config = dict(
    d_model=256,
    d_expert=32,
    d_shared_expert=0,
    activation='swiglu',
    routed_scale=1.0,
    router_cosine_scale=10.0,
    init_std_router=0.00731,
    lr_router=0.0012,
    vocab_size=22468,
    tie_embeddings='early',
    optimizer='muon_variant',
    lr=0.00765,
    beta1=0.9,
    batch_tokens=[32768, 65536, 131072],
    dataset='wikipedia_en',
)
Below are experts of layer 4 (counted from 0) of a mixture-of-experts language model. Rows are named router (the router's row for the expert) and show model dimensions 0-127. Each number is 128 + 24 x the weight over its row's rms, rounded and kept within 0 to 255.
After each expert's rows: "gets" lists some tokens that make up at least twice as much of what it gets as of all text; "comes after" lists some tokens at least twice as common just before its tokens as in all text. This comes from a sample of Wikipedia text that the model never trained on. Tokens count by the router's weight.

# expert 63
router [158 171 127 101 136 168 166 121 146 115 174 126 130 130 152  68 159 169 165 137 153 118 119 170 152 126 120 146  77 165 114 142 134 138 137 132 135  82 119 115 150 129 142 120 152 130 161 125 142 140 114 126 167 126 109 149  87 147 136 108 146 130 152  93 140 166  88 139 114 157 133 173 128 144 124 141 113 128 111 141 171 147  95 153 149 117  77 115 106 102 148 131 121  84 104 120  61 142 149 122  85 101 149 170 112 129 144 150 100 150  88 166 102 136 118 127 122 129  88 133 113 156 125 166 124 114 128 117]
gets: ".", "0", " | ", "1", "2", "3"
comes after: " | ", ".", "0", "; ", "–", "3"

# expert 22
router [127 125 147 104 130 117 113 124 161 101 161 128 141 175 175 134 142 121 142 100 131 127  86 140 156 112 161 139 130  84 125 108 155 160 152 141 144 132  83 116 105  95 141 140 143 188 142 125 124 116 111 154 153 122 107 126 118 127 136 120 121 164 145 125 127 173  92 119 126 125 102 116 115 131 161 120 111 132 148 139 155 130 110 160 102 139 120 175 126 134 134 123 148  75 119 173  78 144 137 105  99  93 135 144 130 114 144 165 149 138 101 150 127 205  96 126 153 118 122 126 134 129 143 133 137 110 102 136]
gets: " |", "\n", "|", " |  |", ",", ") |"
comes after: "\n", "\n\n", " |", ")", " |  |", " km"

# expert 0
router [120 140 119 130 164 139 137 131 153 102 161 185 121 121 154 125 129 126 114 122 131 121  73 136 156 153 142 114 108 117  98 119 200 146 153 122 120  97 113 105 134  82 139 127 160 175 157  90 123 120 121 150 113 114  90 107  98 145 131 111 139 142 133 121 140 131  93 111 163 167 119 136 126 159 140 128  98 109 163 130 165 151 151 132 116 137 143 139 112 124 128 125 131 117 116 178  87 164 115 129 116 111 132 153 116 150 112 122 106 130  94 164 116 180  87 135 120 118 133 141 122 154 143 173 138 119 122 110]
gets: "\n", " |", ")", ";", "),", " |  |"
comes after: " |", ")", "\n", " |  |", "0", "% |"

# expert 110
router [127 134 108 131 131 165 133  79  99 130 137 153  92 124 150  99 132 164 136 140 134 132  68 110 152 105 151  94  99 114  69 105 141 171 155 169 144 109 132 111 123 100 161 138 116 164 128 144 124 136  81 120 135 123 115 109  91 115 179 121  84 152 139 111 202 117  66 166  99 155 132 130 144 121 131 139 103 123 131 122 143 126 106 139 140 103 115 147 132 104  90 159 147 130  91 146 103 149 138 117 121  74 125 137 144 192 164 143 127 151  95 129 128 141 107 118 125 139 106 128 119 120 123 126 127 112 142 107]
gets: "–", "014", "ing", "013", "019", "023"
comes after: "2", "1", "| ", "–", "6", "0"

# expert 30
router [140 175 156 137 143 147 115 101 126 132 152 106 121 115 146 100 180 112 132 114 136 146 116 116 175 107 178 127 123  98 119 121 141 147 166 142 123 115 157 107 116  95 153 115 175 115 136  92 142 110  98  91 165 130 125 131 154 110 154 151  76 169 122 139 180 109  87 138 111 144 113 131 140 134 168 127  93 137 138 153 139 149 117 219 132 102 102 119 117 126 131 103 164  82 120 103  83  97 112 134 114 111 128 175 126 101 169 149 116 157  74 121 149 154  98 125 149 100 104 151 128 119 138 166 126 117 100 104]
gets: "3", "4", "6", "5", "8", "7"
comes after: " | ", " ", ".", "| ", "–", ": "

# expert 121
router [134 142 167 104 162 156 140 112 129 112 147 154 148 132 124  99 159 121 115 133 138 134 113 128 174  96 179 101  87 115 104  89 116 149 158 113  96  94 124 118 141 102 144  83 165 176 146 111 125 112 102 115 145 128 130 102 123 137 128 148 106 145 134 129 174 144  70 156  92 164 131 143 111 122 140 157  89 120 139 115 142 158 124 155 139  98 108 123 174  96 127 128 129 104 144 158  58  91 125  94 104  86 144 144 149 127 147 179  89 182 113 141 118 171 116 117 136 114 114 102 170 116  98 132 149 134 120 100]
gets: "6", "5", "10", "7", "11", "9"
comes after: " | ", ".", " ", "| ", "–", "; "

# expert 96
router [ 95 151 152 116 168 155 127  78 154  98 134 127 136 146 161 131 124 145 115 117 135  88  94 102 115 130 131 137 104 121 113 162 131 155 175 164 138 125 142 116 132  86 130 107 132 180 159 116 120 113 120 115 145 146 144 127 153 129 171 123 134 199 123  95 202 137 125 120 124 171 157 136 144 113 136 116 110 137 171 157 119 127  73 159 132  79  91 167 131 106 148 144 137 140 139 130 100 134 110 110 117 127 159 140 132 130 157 119  96 150  88 164 114 170 119 111 114 122 125 129 142 100 157 142 125 103  90  86]
gets: "\n", "\n\n", ".", "s.", "===", "=="
comes after: ".", ")", " |", "==", "===", " =="

# expert 32
router [153 154 183 135 172 123 142 117 128 119 141 126 116 147 130 124 148 126 119 148 133 132 120 126 204 117 177 112 108  91 119 114  97 115 164 111 105 126 143 126 124 106 129  99 139 136 141  77 152 107  99 103 174  94 120 120 121 123 117 104  99 180 148 133 149 132  65 115 104 165 132 153 131 127 141 136 113 136 137 136 122 160 107 160 116 107 104 114 152 159 126 131 136 126 143 133  60 148 118 101 107 104 138 163  93 123 147 152  95 152  57 127 142 140 114 112 136 101 118 120 141 113 127 107 121 112 122 120]
gets: "3", "4", "6", "5", "7", "10"
comes after: " | ", " ", "; ", " (", "| ", "."

# expert 81
router [101 124 138 109 133 142 125 120 146 124 175 160 106 176 137 115 127 125 122 115 125 141  84 160 161 130 142 142  95 108 133  98 203 157 150 120 135 108  91 121 142  73 207  91 138 224 130 107 137 122  97 157 140 123  85  89 106 145 145 102 128 150 115 137 154 135  96 110 137 180 121 125 110 148 147 124  94 143 142 132 192 121 119 162  94 131  97 156 122 119 133  96 147 115 116 146  50 148 142  97 103 101 140 145 118 149 110 152 122 147  93 127 123 167  96 131 136 122 111 135 107 138 118 146 145 119 146 103]
gets: "\n", " |", "| ", "|", " |  |", "-"
comes after: " |", "\n", " |  |", ")", ") |", " |  |  |"

# expert 29
router [136 197 173 132 157 139 151  89 181 139 133 119 123 138 148 119 136 144  96 127 137 154 133 134 186 113 194  97  99 115 133 105 114 156 169 103 104  73 125 114 121 104 151  84 148 141 167 101 149  83 118 123 166 124 141  98 146 163 117 106 124 146 134 129 153 126  94 133 118 152 124 131 149 119 133 150 102 130 123 179 155 154  80 178 122  93  93 123 101 127 160 105 129 110 172 144  75 138 144 126 124  94 113 145 108 116 146 144  81 150  93 114 122 128 118 103 122 109 112  99 141 150 135 133 135  99  95  98]
gets: "4", "5", "7", "6", "10", "8"
comes after: " | ", " ", ".", "| ", "; ", "–"

# expert 124
router [142 134 125 144 134 136 128 131 107  76 174 146 127 147 169  84 168 159 132 124 144 106 129 151 160 148 151 125 113 114 105 117 139 133 156 142 168  83 133 125 143 111 145 109 124 143 119 135 129 132 103 136 163 115 106 123  97 133 129 135 118 186 155 114 136 131  61 113  90 147 130 136 143 112 133 120 103 120 116 135 126 141 112 144 135 135  82 123 139 114 134 164 157 121 116 126  87 115 134 105 130 115 130 155 107 121 123 132 139 149  94 115  97 137 118 129 126 144 115 162 138 113 114 176 108 119 131 150]
gets: " | ", "1", "–", "0", "; ", "2"
comes after: " | ", "0", "1", "3", "–", "2"

# expert 36
router [126 144 138 135 126 196 133  55 124 118 145 123 116 134 154 104 145 137 107 143 158 140 101 173 134 155 118 124 127 131  72 134 144 141 131 153 134 115 120 141 165  75 158 149 107 109 112 164 123 135 136  92 126 131 111 146  88 143 143 140 129 184 146 105 167 149  97 158 128 137 131 133 150 128 132  93  89 130 122  95 142 110 132 156 143 143 107 120 108 115  75 121 126  84 115 120  81 124 109  80 125  83 148 156 137 130 138 160 113 124 139 159 127 144 114 123 110 138  80 135 113 119 137 181 114 147 127 149]
gets: "1", "2", "0", "000", "007", "013"
comes after: "1", "2", " | ", ", ", " in ", "–"

# expert 127
router [128 147 129 123 149 146 134  84 142 104 182 126 143 169 163  60 114 133 124  97 148 119 103 138 149 156 146 123 100 116 106 110 165 138 144 124 111 111 114 121 126  96 160  80 165 140 141  96 148 112  98  92 167 126 103  99  89 146 162 116 137 165 125 110 208  99  99 114 127 176 142 123 118 145 142 118 123 127 148 154 134 138 130 143 110 130 104 146 104 129 141 127 124  99 137 152  80 146 119 119 113 107 175 146  73 141 139 155 122 152  70 139 106 138 145 121 118 146 108 107 124 127  90 152 130 133 138 116]
gets: "\n", "\n\n", "-", "- M", "- C", "\""
comes after: " |", ")", "\n", " |  |", "==See also==", "==="

# expert 113
router [125 149 133 145 156 182 141 129 112 136 139 137 137 166 147  92 140 151  90 157 141 136  83 126 148 122 159 106 140 135 134 120 124 133 141 146 147 147 116  76 132  78 127 104 125 166 108 152 117 148 118 134 133 155 117  94 125 143 140 152  92 164 141 144 195 106  82 170 132 144  96 142 132 107 171 143  80 130 183 126 135  96 104 155 148 144 113 121 129 105 113 139 135 124 128 137  91 133 157 107 125  67 159 175 130 132 138 155 128 136 130 155  99 160  80 135 120 157 102 116 128 130 155 151 130 108 174 114]
gets: "2", "1", "3", "el", "023", "016"
comes after: "2", "1", "| ", " | ", ", ", "–"

# expert 102
router [143 146 147 127  98 163 167 118 112  98 168 114 130 172 127  93 176 139 107 142 133 126 139 119 193 127 173 144  94 115 132 113 126 158 164 146 144 115 124 112 120 131 135  69 151 156 140 129 129 120 117 123 150 132 105  95 112 138 139 164 128 150 160 116 177 124  76 109 114 124  98 125 146 120 125 155 120 144 114 134 139 135 133 126 116 128  81  95 135 138 145 110 134 121 136 119 106 137 135 116 137 114 135 141 105 155 136 155  92 150 100 123  95 137  75 131 130 150  72 113 141 148 161 172 110 141 148 129]
gets: " | ", "2", "1", "3", "0", "4"
comes after: " | ", "; ", ", ", " ", "| ", "0"

# expert 80
router [128 177 147 105 141 153 132 110 131  73 166 149 106 166 174 153 118 164 116 100 109 122 111 123 139  93 130 136 101  77  94 143 132 168 145 135 139 125 112 114 130  75 126 114 157 167 177 107 110 118 133 121 175 138 140 145 146 141 166 141 125 156 119 120 171 145 107 166 129 184 123 108 122 144 152 115 104 153 149 130 135 133 105 173 127 127  69 168 138  73 138 158 145 101 129 108  88 156 110 125  96 137 152 163 150 135 163 144  93 144  79 154 121 147 102 121 137 112 108 110 142 131 158 158 140  97 126 100]
gets: "\n\n", ".", "\n", "==", "===", " =="
comes after: ".", "\n\n", "==", "===", " ==", " |"

# expert 58
router [135 162 125 150 127 173 171 117 103 130 144 122 133 152 158  47 155 165 107 133 137 115 103 153 126  93 155 124 113 148 100  86 116 137 120 134 119 128 142 122 158 104 175 140 123 142 100 125 124 121 104 108 127 139 103 141  86 143 136 113 159 184 133 123 182 138  59 192 112 169 126 135 116 102 139 125  89 116 144  85 166 126 121 137 125 143 122 124  96 138 134 112 134 106 125 152  90 110 147  97  73  95 107 185 154 129 136 159 111 144 123 142 133 143 122 134 139 149 114 122 114 113 123 175 114 133 121 131]
gets: "0", "000", "3", "6", "016", "014"
comes after: "1", "2", " | ", "–", ".", ","

# expert 41
router [126 138 154 130 145 116 127 112 146  78 129 140 144 164 155  98 124 129 128 144 163 102  67 159 147 137 151 148 146  80 121 103 157 154 158 119 133 138  78 132 122  90 155  96 142 166 161 130 135 134  80 110 152 102 154 120 108 158 130 125 138 138 112 137 166 120  90 138 108 177 107 158 108 101 151 123 121 119 134 135 114 148 101 142 112 117 113 103  92  51 153 132 121  78 143 165 107 130 116 133 156 133 173 132  97 129 139 181 131 159 100 112 101 134 133  99 109 126 121 108 136 116 115 140 130 106 115 127]
gets: "\n", "-", "|", ":", "| ", "==="
comes after: "\n", "\n\n", " |", ")", " |  |", "-"

# expert 87
router [115 123 145 130 150 147 114 109 158 115 162 130 124 168 158  79 151 139 109 139 129 118  98 137 143 117 164 142 121 119 108 103 153 158 148 128 125 121 101 135 108  76 181  49 154 182 120 102 110 131  61 126 151 146  96  97  89 168 155 104 100 149  87 114 162 119 102 139 116 155 117 118 107 125 108 125 133 111 152 122 139 149 154 143  98 125 109 132 135 133 138 121 141 117 145 141  89 144  95 109 105 111 176 141  54 133 126 177  99 153  72 110  99 153 117 124 108 123 115 130 122 123  85 159 124 130 141 102]
gets: "\n", "\n\n", "| ", "=", ")", "-"
comes after: " |", ")", " |  |", "\n", ") |", "% |"